Experts of a small language model: 352 squared ReLU neurons an expert.
Below are experts of layer 4 (counted from 0) of a mixture-of-experts language model. Rows are named router (the router's row for the expert), up (a neuron's input weights, with its number), down (a neuron's output weights, with its number) and show model dimensions 0-63. Each number is 128 + 24 x the weight over its row's rms, rounded and kept within 0 to 255. Numbers have three digits each.
Before each expert's rows: "comes before" lists some tokens at least twice as common just after its tokens as in all text. This comes from a sample of Wikipedia text that the model never trained on. Tokens count by the router's weight.

# expert 15
comes before: "-", " •", ".", "|", "%", "="
router:134149129113122105085108124157138155129115115086161147077130127129170129124157136129139136157087127128132101090160080100131120115129134107095094147140121131111172165120122098117129131150098138
up2:159168112119126159137133094103079159139137117094087134156101134130091089136159144145168132167133105107171090111132127133105133145155133159140176151116073169128099142112142133152132173156108047
down2:078097110166172128161128184123120121124133139084156144086128151129095137116133118130130145133152175128155142089150099132159149087135119149150107134126074172114106144109139149114148153110114104
up3:120148123126058112118209110136121153144151123145118102150100132146126120136109141136115148130137113085141131114141112125125162135101131118117165111105163106170156144138182119128147105153119107
down3:153115136131119133157098112106138126115156090099126103139117136119105133136105138153086157140128097168129146155116148152134141123117150128128135148167111080153160116091114069095132087129156115
up4:096123111124108157126171068164164143152141115119148118098054142135105095113147142146093120153133122160141113075118124109119114122163156149090129153110130118154099168141118125134114121140147149
down4:131116123165109147195148133158140103145102142131119146117133124119145120098146152156124152153158144131149116096152114121131137198127139095095106114108115126121120109129128133144114124094112090
up5:137129132144119146135166128105132139063148148107153101112112158116131134137124149157124142178119142155096113081130134113194111140118187080152134159104164134112108100161102124181148125156121105
down5:110068138160134175093102180109125158140123134119108132102134127095091086101149124133141128179077096126147154107106163125137193131122148110170122127148116188142119131129135148122145132113099104
up6:144155144115105120107124171100147127089155139116158084107058156113092115114135144126109138159112108111112114147115150085128146148138114146109132117123149188135138116105116132138150141130126134
down6:126105152135158111098159137131147124144108097163126153136114146167179124110158155105165100118127149134125165129153083113139097152126134176118095142140136142124104125130136148129145172163119145

# expert 5
comes before: "-", "==", "===", "=", "The", "In"
router:130136171103111133096103115155143109141111151076125112125144098099127122162148163123127146117091111107115142080181120146152116107115134126118129140081072155099115165175129062120127107126154090
up1:170103105107176152124095113098103131132080122119112098115141157102130121174154152138142107094129111175168107151119134119126111152133135158124141173132106173113111117146144115118140144119121149
down1:158150121127140118097128095112130131155100153123125135114138124128133112136151155156112114139178137107134151130167150155105158125123132143110105142123165153167165157115179141136127138181127160
up2:153134139120131146157152108142122142116171131091111115135154148125125137108153173096133129158132176103136110138146149101113140128168128101120140094126096118113127163165137125119126179152154136
down2:114155089133118190112135102117102150095097095146129139162189118161139091164116150144142146095184124112147153082135109121106095130126136167097123107130162120113118123172135116107136170179126135
up3:101155132110123107121115154082081145110159103159125141145148141134127128112142086096129108167129117105107102133144124151123082090107176116090111134108157088113097130129132118158146157100146123
down3:124151139136136147133128138118100148114101114146153118116132174105127146104103069127155156105145112126171111123131115127088121120133110123138121139129139119126161160132087106187104123139138108
up4:166135115098130100123166108119141098167146128129128075131150168153105139112143120169138103170136128129124092132152117159091140117111171124078116157127111127106139118166141110117128121102127067
down4:145107131135114141136106112113089141125170127153148104160136148166124116086111097125083092075119162148126145155113162136097171134171141135116129094105131169140145138073142109167157135118174113
up5:153095169065088108139114127154101136133132077145122147138165180114112066147143096116134090160134110110133138122141119144143088148117122133128097138061135121113139123120172127082147120132144098
down5:118151142155120185120136115145123131140163105145155112166134103128132107157176135092154171185092156161163169075133078126085107123118123123177126112140144147145162085105139173162131123114166104

# expert 31
comes before: " |", ":", "\n", " |\n", ";", " ·"
router:124134134118122130091113133150083146121135102085118111154153101130138125109126139138171113105098136116119102117160147124139173094130126157136138123124140151131084168161149088138143110148143139
up0:161149141151095146119127144112146148074118104119088146130143117142139120114108159152125128167132147116146150150170162158160110123098117139141124139117129109181131087182142068146130132149147116
down0:060103102122134128095126130159120135126170150128173127119111142124158074122131122135115109087105132121113111111091146135128102118107158114142129117154124142135148141135095136117145102138112128
up1:123112118125151164114129125126104162092159122131141139156132141086096144141157133128152145071133124128109167112166113135161123097110153104165123124139106129155170101135177117119110116082134112
down1:170114093137119102134119134134107176131148128146102125118106138125131094101149168143187084158169118106163173117084132109108150109157134161140121139087057068129140148102133120095164133141132115
up2:137112106122142141113131133120154140144153153130129140146148154139112167135094113119127119144118123125116144101152149087167116088102117140102116121119124096115115141156115075156157109169176163
down2:128189162169093128172159131132141144135143152156152146148137149119140159148124174126145107134160142154107133155102113099156165110096132095186125150111145131144089136111102102138123129171130123
up3:069175102122155097129081149091092152129141091132073092099140098076145116129069135116152081143096121156098158134127106103102085105108124152128111148150129137107121132114128182137176137093130143
down3:138148175137153121129162106156111165144140130167089123148127139181131131106123142105130152169132144083123122094131121169103149107106123111085145106113168118138137104133163112104111115138121120
up4:149139143106146091118139183159123147108078115102146153102134134096121149069142145108183122119150149145114154131143129157155163123138128136136052141115104118122130101149141098116114115149112164
down4:115081112128141151152067099110141109105127090091118166102173078135115138155129143091094128138121137121133101105146136120071107110133143085104152097157124116147131147149132135140140114119077094

# expert 12
comes before: " ", " of", " Party", " Succeeded", " Preceded", " Democratic"
router:154119177140114112121103129134112149093092164120133135129160115107139155137092180123153143150088156095123083069160106144151163134121118140107136178103136113124126128144153114121157149133128090
up0:135131193125121135180158129143122075111102130117121095114149121146134136147113092109123125116136149134105163081138131133148116136161118093117154139089121156129128135136179122093123137125093105
down0:156159130161144111132095120103131134143158121097166160166147131147143094126147120120114130128117124146157122150128113097134108168104142125135119156135154128114087127108114124138121159140127101
up1:098155084123062149176126097132115127147097156124133155141136118107152157125101119154105133118094131087138151108099116133145109101089122068098076124107140097140147149150108097161150116139137114
down1:102158120093095149180132122077133125147127121149115138145135134140132149109124107108137117135148096138110087094125138122087122126107130165124136115155124150101118136135147083082141185113117125
up2:115078160120097108103117166099151104126161150125133134119133159107161135082127132136179130130109141129143159143145141167155161158146156119142103123151125103111125148130110141134134144093144140
down2:085107125127112122131116133149092147122146144144125151153160138120154111099133145090108127112098136135080153120113108112157131117136119152102124107130139127102154108111109096186198134156166130
up3:143167168137111133112122140165113113152132159126128095128112133127126112097129128120187135102108121124135201121119172096140087150158134177123114091134109144143134101114142139158111143138154123
down3:138157132101130111154123135128111143112178111099130123168184136103134140135124127142125111141131143149146140111120129162142124126115140134116131134101103134152148119130055166139081125144104164
up4:149133133141137138125084142178126149129149141089132118122108111138094142079130097092141122106133138137128109073138113120157130119140123137129124132113143146145129124156141072126178121156117087
down4:133144144144100123086121149120107113140101154124122127094114110143128120135107154109133128150168111106108115142109115175137146158110130117106129153118135120121138136151139109099152119140110123

# expert 20
comes before: " to", " of", " in", " for", " a", " by"
router:109094161125160117121139169114107111125106139123144103118094101123153146160124151133136116121104134104116131117161110131132100121126139129117111122134114112127137158176156110140166135151117114
up0:108164196102141136098122166157089129092117131096107103134114124084160114102153103130130078160145124141122114141129105108128169117120115144091133120113104104135157174120143121135112092112091107
down0:121134130144159116110124147140098131140105156110109108115091137125116153176153114139132126117143099151132152134141122101120196144134115138138114129146107147137113153140137145114111062107099110
up1:149122121101073095150122146150133146101146131132113079118108116110143117120183125077124108144133133113130125172161097128124130081126115085132152109093092148145159119117116120112126123172123136
down1:141131130165150170158148163102139135104154108119105153137125155160158117097161140119112099168098129158127179059139119130141128140104137099133122075087155099139133128150144098193147161151120151
up2:171151102113135169120179079148145167123141075091118066142130121106133107125137149130134130147119117128104118118143170147102152106177137114102134133120115113139113133123167163153155094152142117
down2:141161141142137114108098141122166121163136132133142118149131079123131114129163089144110131115099108133168129122107163153157130174131179122111113122144103144135111151190146112151176113138108109
up3:164106121147109167110123132110130127110136109101128161151117147164143175206116117143153135140105097130168138136095131093099082098123084132148115121101155133156124133093147157187063157151112150
down3:146181163099099113121126128185168155168107139138124126102143109164107126152113121133146104172108134140150112156153137165139137085087122128097123143124181124080102154134090133161103142118138159
up4:144118133123085116156107179106152143129146155143168146166121113155146110126099135154110108159115080122170107094158145096080173124120134103123155180173154115098088138136095089158152136104109104
down4:136122133119124093125134126153079168145162167127125167155171125152147137129150086126123132137124159129128139173111129132164149170143110118158125104125172160090117112126109076137128135138138133

# expert 6
comes before: "19", "20", "18", "1", "2", "-"
router:152109162108157098131125159149143136120092161108136097102139111123113110142119180128156119142111138098126082096146153103156166147116148112088112174119110124108152156187144064091134120122123147
up0:145103141152102133148151137185131114127110091142134139083151118123128135142142107146085155115089100115148096131117138136150169150090164141125118102085140145082131127163123095137155123123122126
down0:148113168123154100158150171148146124135112122133154120086093126167159151138118163126084147144114121157075144129151154121117111096113128138131099094144150129122151156177146112179123130136108135
up1:131149153119107110138148165098133128142145097136113155104119131119143153141095141138165147086121116161133084125155120123122114137100111130129134119152109099120129108171143151107155101112104102
down1:111129094102106113139123112135146211097169126153100135115137119110128159156142102112097150095134134132181170155069118173098119087179181146113125098126130130170205113135114085113132139107122113
up2:112112122108153129121129108147161154137107108127147136136108118149115119146119170124126098114104076142134099099118127108111135125136092112080122148101119101139115163132124122151143100134085071
down2:088130135095134144115131111085126181102111132135117094147148130108125146092134111125180114138154156140158119116141133095106136173089127158186102125096161097132148141129079050140124075168141097
up3:087114125072143115144131118121124129133144134157148113165107129153090153153140115184103130199132102087108123093124132131127155097176125123164139120123131130134098123128122112111178118106129111
down3:136171115101174153148144122168167085131125184170175139065147147160129133168133103137146156095153073102119130121112099134135158140136164138146134113126128153164088160134156132089131145101131143
up4:128104136110127135123150141059139138092126098113098157115099166133108153148127146121132113086138148149185144141132153083147083162126135137144114118135169149163140144135141071124118154138102141
down4:114158126130140097143078158095138132109176122155145106134097165146113149113077146149134130120122143142135130147108140119093176146156140110146134144159131098151133155150138121167167149152128112

# expert 19
comes before: " ", "20", "19", "18", " May", " January"
router:122106138120159104119099118143127122126094137106141091096151097139164149119106171106135157144098140141135146054167123117112145112157149116128124131089126118140151167138125101112139161144132117
up1:119152154147114130097078147139121101113116139135134143133088120130178161139143107163117162127126115110109143158125134107166083113157123100090143113121084090108113142168110124137129100138083091
down1:113161105154163193109154153112106141143124165163128115162128118162139150122118138145110147119127132150098095088119110121130072110118149127101145133142177055136080141109121110154149122178107141
up2:113102101128122152103142114101087150145140156114105113114113156109113134132129142163132107121119166146135127143120099108134122062161118114135120134125127103145146118174127135174148114118091121
down2:091132124142164129089159108198107140137169092136137124162149101125133116107123091120118112110135100156136144122107116104135103131140080116093099109132121097146159143130111141133160091129142149
up3:118124157112121056124100141109139077110115186148131139176109102124145105173060129107108138122127138129156117131127118149110134118151136149106136156116188154133090101106119153150122098151117141
down3:094151103089141149123125101143171129147105143153108112166121143147122131123105098133123104138118125160150143104158141149148140118081143138137116117116110128180161096136103123145142124151111163
up4:104136126143108100134145142107121096139145118121160107144105128165091079138107150189106102147141150117137127116117129110136155151162122108106165122132142139150141111190128131135113156127158136
down4:133116161148133179108105125121175124115159128144102160147097113124112163134106133137138107110136122122141122132125139137127095097128124110135125114122122151140120122151137128136170124174148127
up5:143129125158081145129099120150121150134087118141158128110118095099114154116111081166112160137106094156181134131155099154116124110152148121115138071083153116106127113141104103113174140157155093
down5:084102154127082145112159133137128139129122132126178134147112124108143146136137138134118132148156161155139162149126143173105140126075101172144108100078130103158131182127112146161149122111094140

# expert 10
comes before: " |", "–", "|", "1", "0", " /"
router:115143152117102090082103133122110123126101098110120154131111124141117146145091149120146129116121143138132152079162143101134152082124128163136128116092072136106143193138148130147142117137116124
up2:120133160128121147146153152120153142121067132107112140167111121147138135112105127101081102096141102146100129120112136137137110123116121086116125160138086151117107105128130113160113075104144127
down2:122125110095107125098120132120161121126134138096146155158110147103112104132087102168102126117103111153177143108106064108060155095154114128143154168125119165147147145102108141166147160179131091
up3:127103125150148136132129125091133085149123112122111113144165118144128133190082124149125140148124113122091106101125145131139116144140152184143088116159129129187108121136132128197126099174118066
down3:115106088128140142114121141155114141141157103154152125089059150144136133082097098080124121143162106140146071109110118112133149132163133134149101088090136178096132132144134133108081112129143126
up4:123168088143116142140150116120143160133107123109152126159107154086104169116113160153161123102118138091110144102162120111137096129110129157149099110142172115120151137130140148148107130088162085
down4:153122154123137151131163107134135160141184128121136074114138161102131160169111145157157123105113131100132140096187098127152129118112103146133094143136131137142171148126135134094131132151090140
up5:099132117143105150147152153141157106131126130101103137101122091125128122156111097135117145116119094142095163116124181105133117103167150108121128165085151120130128105116154125133139101113122132
down5:102104096154116108101156096123168134132124108107122159111162133103081155153126125130101151132131148173114075122108163127103153108165142121165141131093143130112132118094117117134133126121122135
up6:119148110124152083122123144144187089176104164156145125129118151116125113136127101124121109177133176070127136115124115164127063143132136097115142152119114131190161106127155130075094094099097131
down6:127132096143099122141151184102139142143189114143126143146119127128108134130115104111105130088129102131134166191110110166078118109124139176177141140132115104131101168135075105076099142114157117

# expert 16
comes before: " |", " ", " |\n", "–", ")", "%"
router:127134135116140114127126148159095144108133106142105109163131114134174163168158176122123164138107143115130145089169118077127133105102119119093106128113105121139138168158159091110143113160145131
up1:139146128090122140100136089162124100135126123131160155170153111092128124168116166110124145094126141109150138137108156061114129097137080129182105190075112099107143130174199133107143138169127152
down1:117120065115172137122097154133116099091099130093148151135153109173112185141124154086103109115130136122130137102130139136161083156117138116127100113172149073116124093159140106137127145113114126
up2:125149103097110109152125114127127160099108100131102144158114093107129112129137111137146124141147168141141096144112117142139142122103160115095131119146133142128127193112131132126099135132183119
down2:099119134174100100150122137187142137114092122123108122131142114166097134121139086127111124137111131142148125126116173130132125124117150119123136119128118127110116121123097136135092103142125147
up3:093151115128069095147147136123154145096135123115132151153137104096087125141155133122131141146108112128140106136103132104125092125169144096092138077144110128168151193151156134092109164125164095
down3:131137158096067128129140126119127157171141114144127083151131115143099093145103096106111122158122118163146096126139158124151123160147154086102134119099121131152117137165130107110098141137150125
up4:136147119114139138146077135134129116158078161110095140106091157091149124121114130165119092122138103105084188131168138156136125125111156143153118203145113125150127103112149128127131077133130151
down4:107135134124115131154129103113109127130143129101091151096105104122117101149134137124141138091090138144129096146090094119081123118108131149132137107155108072102081159129077095129114127164112116
up5:164167146139167110069142141180132121124089109139139125142150122121124113155131139091185127131115096080142108129128122111132129132109111106127091118138088128138097151160161129194120093178132124
down5:172126144107081100141102141161116119152165170120093108123143132091097121162155123133160097120177149121143114156111154118130130131098143183110105071149095167114129144107141094140139142111097146

# expert 27
comes before: "-", "\n", ":", " Species", " Genus", "idae"
router:104142116060119120094084154141139123086117127091132138116129105122108118138111125099134094135069132141159137136157126125174177123107138120141088142139156126144162177114143133097141127091137124
up1:108122111136116154133053117098167086130117097140111125100129128115110124113095133078133166086150107191158143124138120125103140148152104179138107135152135129103134142102144107127127133142151092
down1:086158121125107141129134072157164121113088113120137168141163172188178162158178154119107160110126087117151154101101091162114135170128156136129124163124115127114137107079146150163082144157117148
up2:117164109080138119102102150113123100137127115110100128142115125133132139152096133144123169124121146130084165119116149132139105119104158108164082134184123116127121112115175143131124117121127115
down2:104149162108160147104132164163100137111145114085118129132135153109116127139130085148109126125116125109119148125133127152161146128068122134128108108113142073151130119156107125127115129143122161
up3:107125077112132125114085182092128087089113168132140128149099125158141148120048141169127133133073143163116095124108146141123145136103124126134122101115125101099103164123181099104170083104143113
down3:126117097156138105113144198129119112149118141146087123100134156108116138076153084135171111148145112119101163102146145160130133134156113100156126067126152093150132120121137108113106094122162118
up4:142100134166099117154103171109105089119118109109096123134176125091092105101116133159131114081130125140090134100139155082114128140141120142110128137116160117104153130159157110150112170150157140
down4:115120108144107118123093093145154121140136090089086142111144155153135136112151123116085153120132137094119137068159108088172100118093130132125100180147157150168132163090100106173135127191123130
up5:146114096116101109160120182094128137123118097165138154120131089119137145161159138152147139139113109135152166110159124120110149114120120108165135150137122095108151149118161135165144129121143107
down5:132112139110144119118122114117100133109127163110126102124132062072149143108128117130113140094141124147119146125108107123098132135100178163158142095137156131148125125136091153074160121131090140

# expert 30
comes before: " ", " and", " which", " who", " but", " a"
router:145112186098146107120122107143152128100120133122135102105148095119126154125118186123141131123099147103138133111177136099153124127119153122124117182135092136113109173154123057125156121126125085
up0:120126119098121116093134123141139158131135087112135143106131100154130124107156131117105143119131101120100070119173119139080095104131079145077164134113102142151168148127139146129093166147106113
down0:115116157134148133091144118123130142108148088116163141114118140109123162096130141087124126114107116096143121165112123152082107165107116107101115129104121149117163175173114129113115182142089122
up1:090178113129098141089097118134108151119142155140117191085130118116114115153098117120094133105143121158158143105114057126136096106144124178138131124106109113109133127142130134125122142140121160
down1:137117153111148113098081112119117160117144101143150136123141135117092118110156109086115168083111137123122109149127127121106102120124166133119156139118100132134123087140090112128121162127162073
up2:123129111082181136090142120142175133165130147131136087114052129123126119146109138142126178147142099083137106104193160111143112117110058118085105141123138138072128141113113126094154127105099158
down2:085114074118145129174128093155142096156108146103135104124128133142116125099116154142095133139163119156157137145136127110132101073097129118114131089142130139108152140113111138109142173123168112
up3:102142132114165117147136130125138156066116101099134146132124113168155141116092177117101109112097146117128125126132126132162108100113113131065133119145080124132093154125146167100154126090135124
down3:119182135129121097085146116117113114167114124143156158114105100158152092106145125111145158141163153145112099152146100128138123152108163116095148129106131185112114153107106130101103130154142070
up4:091179157146119127068085136153157115129111145100113172119103159122141127151124081163140109157157132072111143141127128150114145113136129133096135070143095156133127172116134138122111124134117124
down4:148137112139117145164151157156146113129137133142132136102147128166095139106142086098120149103118117129196138122120131149129147134113162053122138110125113161141159125158104169114096187160144157

# expert 28
comes before: "20", " ", "19", "11", "10", "08"
router:148114185134092109125101124139104099113143141137136094098104116123138152191129149126157131133063131128136109116190136147134132129147118117146137154125098136115141172184143098109148114126122114
up0:106125110125162098087091147144102155127091146140158136112107109103184163117130146142120120133105118170146117103101118153093160102127156124092122145118151165098119168112130135118140166156170132
down0:113158112114120198149136198098101090152134132148147076152118127140062117142137110116117107127096167079069110214147119118132155136167138140126134122162140120136100120099100146127110122104144129
up1:150099092121177104090136150128175081160085144081106088128143095114156129124135145163103140148129125111118105152154133136152132168131118141109147105148122124097142123180109112133119163139091153
down1:139108152159144144138114141128085057121075120149130136115105148134154164112146142101126128153132103157133132147117140130123079166165118139114129099107094151139129114179127100107106163133077142
up2:131186167143137147138146080123108144128087112123126121127087126110141112102082124117128119094115160118133110142151139109137133141117128138122120196166105111175137138166108139147110168124155126
down2:105105132157121123140153110149091149148169110124137096120184140147103167126160105117147133170102162114087119130149142125137138119126117094127111139141119129114151158109090121100105125133149119
up3:095144161149165129135116106151096148153145140086127099150046147110067130096126118106121105152139164101112089121177164144113130103174180131137142104130164122111147106132143133092129148125182116
down3:104158150142154152081154151147134124153127115134121150131153125196117135108114105099107138073115049121141104121148141118141146158129077131188155106123121167123094112136119146107112144109131154
up4:138094126104109139139129093143126126098127127130135128120122151104104138135136130101138090141093147113104157126131130144137143109127114102089134108138096102138117145115132183143119121082200125
down4:139126120100093122117094104119141111168148155090155119105124087150136146148124128089113123139118123119126152128131136101122104168094145174118139143139164169107140097106128119122111167123126085

# expert 13
comes before: " of", " in", ",", ".", " and", ".\n\n"
router:116100119118135114120127131129124111104120129133125141110129112124142115152140122138134151126094155133127123119169133116121125090127123139121110172107116147123123136175150116143139130156126082
up0:119092130108154111181133141120082146120104123123087141143152136113119113120088121101084128094106155152174071140115182098144101112142150119100118109157141124151127090117120108121138115125116139
down0:119136127110105156112136126129131165121150142113122187136119176148136139108126089090117141104134107094128161101179115117137137135112121095118135096155116108128109140113153125092143130111117157
up1:084122116103095090088155103117149133110122122132110127179100180149107144153157122107111163127145143130129124135123100074112151140085123091162110121107125157176140157111149068117183106135128156
down1:101120121105100112102105106120136179105113122144140195131124184123128134136103131158182160172101128148099132117144143114128118131100103133151086103105121149123128119135168135136135153109105101
up2:134121132088091118130076141124178130181119126103092102131115109138172133118125126115142144084136135159125164123131137160132181120111118144109144156130114108137136110138099125110138189136094130
down2:161148128138115126119095134100169158143108174106181113127135148139098112145146098114150113127143117139108129112160130148068116161171099190090117163163115118119122108138133142151093160112164112
up3:112116122115109132124115104136166100113158138137106138145110143122131082132134148106189138102117137158108158103127150134066101130095091144127129140133129118125118146180145098143154153100118120
down3:119134164106092145125116095090130152098133164137125156108144130146131106103137207111129126113108086138135144141134146113144124145154109151136115101122150103142106144112130127137129148102102159
up4:085123181130129079077133143150112144138128178124111095124135154142163120124115131136118116152133122151138080109121104120142147136131131143122120112161128140156128141181146113101186118136119126
down4:164118125093083117116138129146114175108135118131111101087151114127138116096095122144129134136149167163153138135114114114130127129102105131109124140119161129185125120091145138068149155133114129

# expert 14
comes before: "The", " the", "-", "==", " It", " a"
router:132152152097135097075116127130145134123106131109120124098103130140123105137144160134163107132114118087144129113194153127173129092099150122099101176106086138124156185125156086125132151114141134
up2:121118122122151146155135122079125148126104107136118150183138116155132138168109105172132102080122077123128146106174052131124113086119122127168162163135106139114105117163138136162141089128087145
down2:097117131150140190119128127160135085144159139115127129143108083128134138133125117138136146090098153137082098117118119186138145149138137135111125146137100163108124146132159127098122130136120115
up3:123126100156167140083083141119145143121134144146110138125097153127136124190126098109106092149128157126093107109135111146152085111089104163130098120132132131145121122163157135172089138101149120
down3:089116140150131098146189106107097190148148126123121123133103148156141154107119152093097128134124149132142169160132105116143077090124127155129103075116159107157118137154093124170109134136112135
up4:102136169151139145111118121139168136135140174153176116142140093102096153118157150089161161165139140165114161109124131125132173132120174074119084138091163122130136123141140127113122119125163129
down4:132111179131142103134110161169154152117121102147128147072153142163060116101169114147100111136144104140096118149157106104120102097143178133133089109137159111083141121148155118133161131169132079
up5:116115144122131088127119140170140125077094141111134138130163082101160140152128146137140135104110092125095164108186106158120127130158113140139111143074091165131136111122178171069143067139168120
down5:097106125198103115151111176138128154079116120103107157125139132117144103123131136123138120093124118151136124169129145119155124148113145110143111080106126119114142138142093075160128147129118103
up6:161172125128186120139115159125089114133122153103132099125122129157146174167111101129099092108116119137129150126157153156129150130133176111095142097113096105124139129135121109097139121125082081
down6:108127094112106096126127124082134172128186105171126145146132148136108139085172064129104116103155131136149119138131123133140109128144123098126123115104128159114149126112160072103118152106112117

# expert 3
comes before: "19", "20", "age", "18", "aged", "born"
router:162151162145130111098089120158125134105108133116131135108145143129110124116119152143138103133118085104118112111198123118136168127134139131112141178112099126105143170158173073141151105161105107
up1:146113145129092118118118100101099083119104088119093139125088116109082102127141138107148122121135119134147118112177145126144155121053143125161153140088155129121108169126157143170141148116110158
down1:089155139152075114163144100152141189128125087122107135119157148156142092107117087113110128126143143137092122117106119134136095080147142135091124088094119144137074148175154110136151083101126156
up2:124153131133136138147149176121139114161124080125121075096148082137114150121124095139154094106138110113139131103108150129148095148075134133111127149161177132157154114145147121144129089139103133
down2:072079123179129092156156117120112106140120104147143085137123139156142188137115102149081123144132107128171164105108135131174112133102177141144165120163146120160176141144137130101105171078113113
up3:116097130117130136133065139149102129073103114156111141117125170154145157118092123143148099160110122123094147112150107161083121129137102144112141154102134122099108132084117136124143122151091165
down3:122104162139126148135172091108100145147100127164089134124127113146093105120134100133062103117143163098146149113123114162120129130127190122127130083144095114119170143102122097130099089136131088
up4:128118111114138123128128100146150106099136142146152123132104171136118131149137117170101132130145131133106118118124128131115108122137157071094120139128124128130152125124155116066097132144106159
down4:131113134118139121120129070130153084152132165090084117122104174155116153125155108108134087142126140135120147101159129126120130158143113113122140130121065128077089123170142132171142149135168156
up5:132136145109097124113090134133125118139145117079146153148117097132124151119117120139165105182110115138125113061154163127129120101176105120122098163091119100109119093140189150120141129127186147
down5:167107150088142161128136125146144111166138150114145164087110130134148106134138143170155147139158136149119101113105120137131104080094130141111120163095109147119140102156144095142110137104129104

# expert 1
comes before: "|", " ", " first", " United", " same", " Year"
router:135143157121150087078099130107132149119113098120128118111120105090124137177111180124144119105087165138133144072172134108145165118092123104098149149118130125107142204148128116137157129112112124
up2:170110127156091125134113133110119095102110142109147143133169083082120112095110089101118118142105160154174157133113166145152145148136161156140101100090097104132155105133125119093155125072139117
down2:112102112188142118175119138135137146135125127126112140124147099124124132118175133157116141071088096149131077121142112137105158188118178129117105162122082120104171130173094177175157151116131120
up3:120152148077102156137166137126135137126135145158123108103163105133112127096157172116109150108121145142136125140125150092134165130139146116097142122138110134191144125171154102143157140125135101
down3:169116128150139127104120149124138137149166117116138143140119153152127126103149155133191131133128153122118168117174131121121127117168112126118128153176088098132148121113135122094141177117138092
up4:164125118111115122162138149139140161121142161139141106154105141159174104128140174152111129182134121167127116082117173117166124126132108127140139120116136149123120143150114129117137146141096150
down4:117124142112102112166142161136120157140156130147117095103142144139141132114124118135123153114168145138109117170184139160143138169139128134086110113148156177090122092128098103162134141127089131
up5:122131116124159091157133101132102150122138126087086093101087128146132123153084134119149129133112146114158082119124168083149056123116174091086102105121130132086102131107095129111141106126144119
down5:108128189085143172117130106168137138089128125173140110152161137076155114121080093085158105110151099097103114134120159150089102113133164172140099168114112130100106168142121139123118101139085137
up6:180121121133116109160134165128088144140153152138096112152135109133174124097123146159196121138112131156138099135142126144106116110115115141141129155157101138104102139138127125124120145120102113
down6:097095135180105100135086131159086158163120128104130106119142128153099122136097149088163155133097158103126105162082093150135131123143126149136128127115143116109113133144103103148101097149136129

# expert 4
comes before: " of", " to", " in", " that", " by", " for"
router:127118141139131114128114121152155110133087127129150090128104116129140103109110150138151122086125155139132098095187143124113142104096161131125113156101107113115117145174162110104176150158113126
up1:169107096101131159124091107147169107102113105143103126149175120097156113146120138131085136108151148104081128110138097147168161101141132116093117115129123142181117078166126148168140132132140088
down1:147122111150106091083115083159111136138118156160141148168114153143117182130146091118124156149095132127128088113167137111154134129149114146086135088107117076118118116118101172143102121124136112
up2:089104107110108134094108102103149171140162136104064195126139108107111154085157117138118131106135137120161137130111138162146142080079116101145118138125105097104136140127129069079134105073137139
down2:101128149178096097131138112150095123191102165110140121103132119139107112117145105139073144098155117135172151171124120143120117116175104114110121122181100160049142174116135140137153120121114164
up3:105113142150150147121085127151166106148107115137128123124118135127153137101157179089110082127120135153142114097130129074139103120131097158157147160146109131103147130186108090157118109121174166
down3:135129113141188118108130113136150104123156083133131157144178123116109077148157115117124116122163104161150120150125141126148120120195131111165099099117120122110112103172118138172097124126113148
up4:133077087139143120106175093126089120132098133134153135125102113132150062088132132120129114122099158093146129157118119149121135169147154114128130129131142102124094131130161107115120134118152148
down4:115125119146138163138116130163158140129103146172147120139104138106119101132104142083154099092088155104117173126122124132120130162136105134141116122103109116135088134166130081151128115146108111
up5:125137143161082127119137134135153151110101138093094174152128132127125108111096154150113095109117116157138089099115147075121159096132162109148153150117157149148106102097080135107121129125096147
down5:130152140103088087148151118118123105175096131122123123127113137144129105116117054117118121144135122128108137097119130131129131163094136123140149110104093133104150140135129129117121154126130146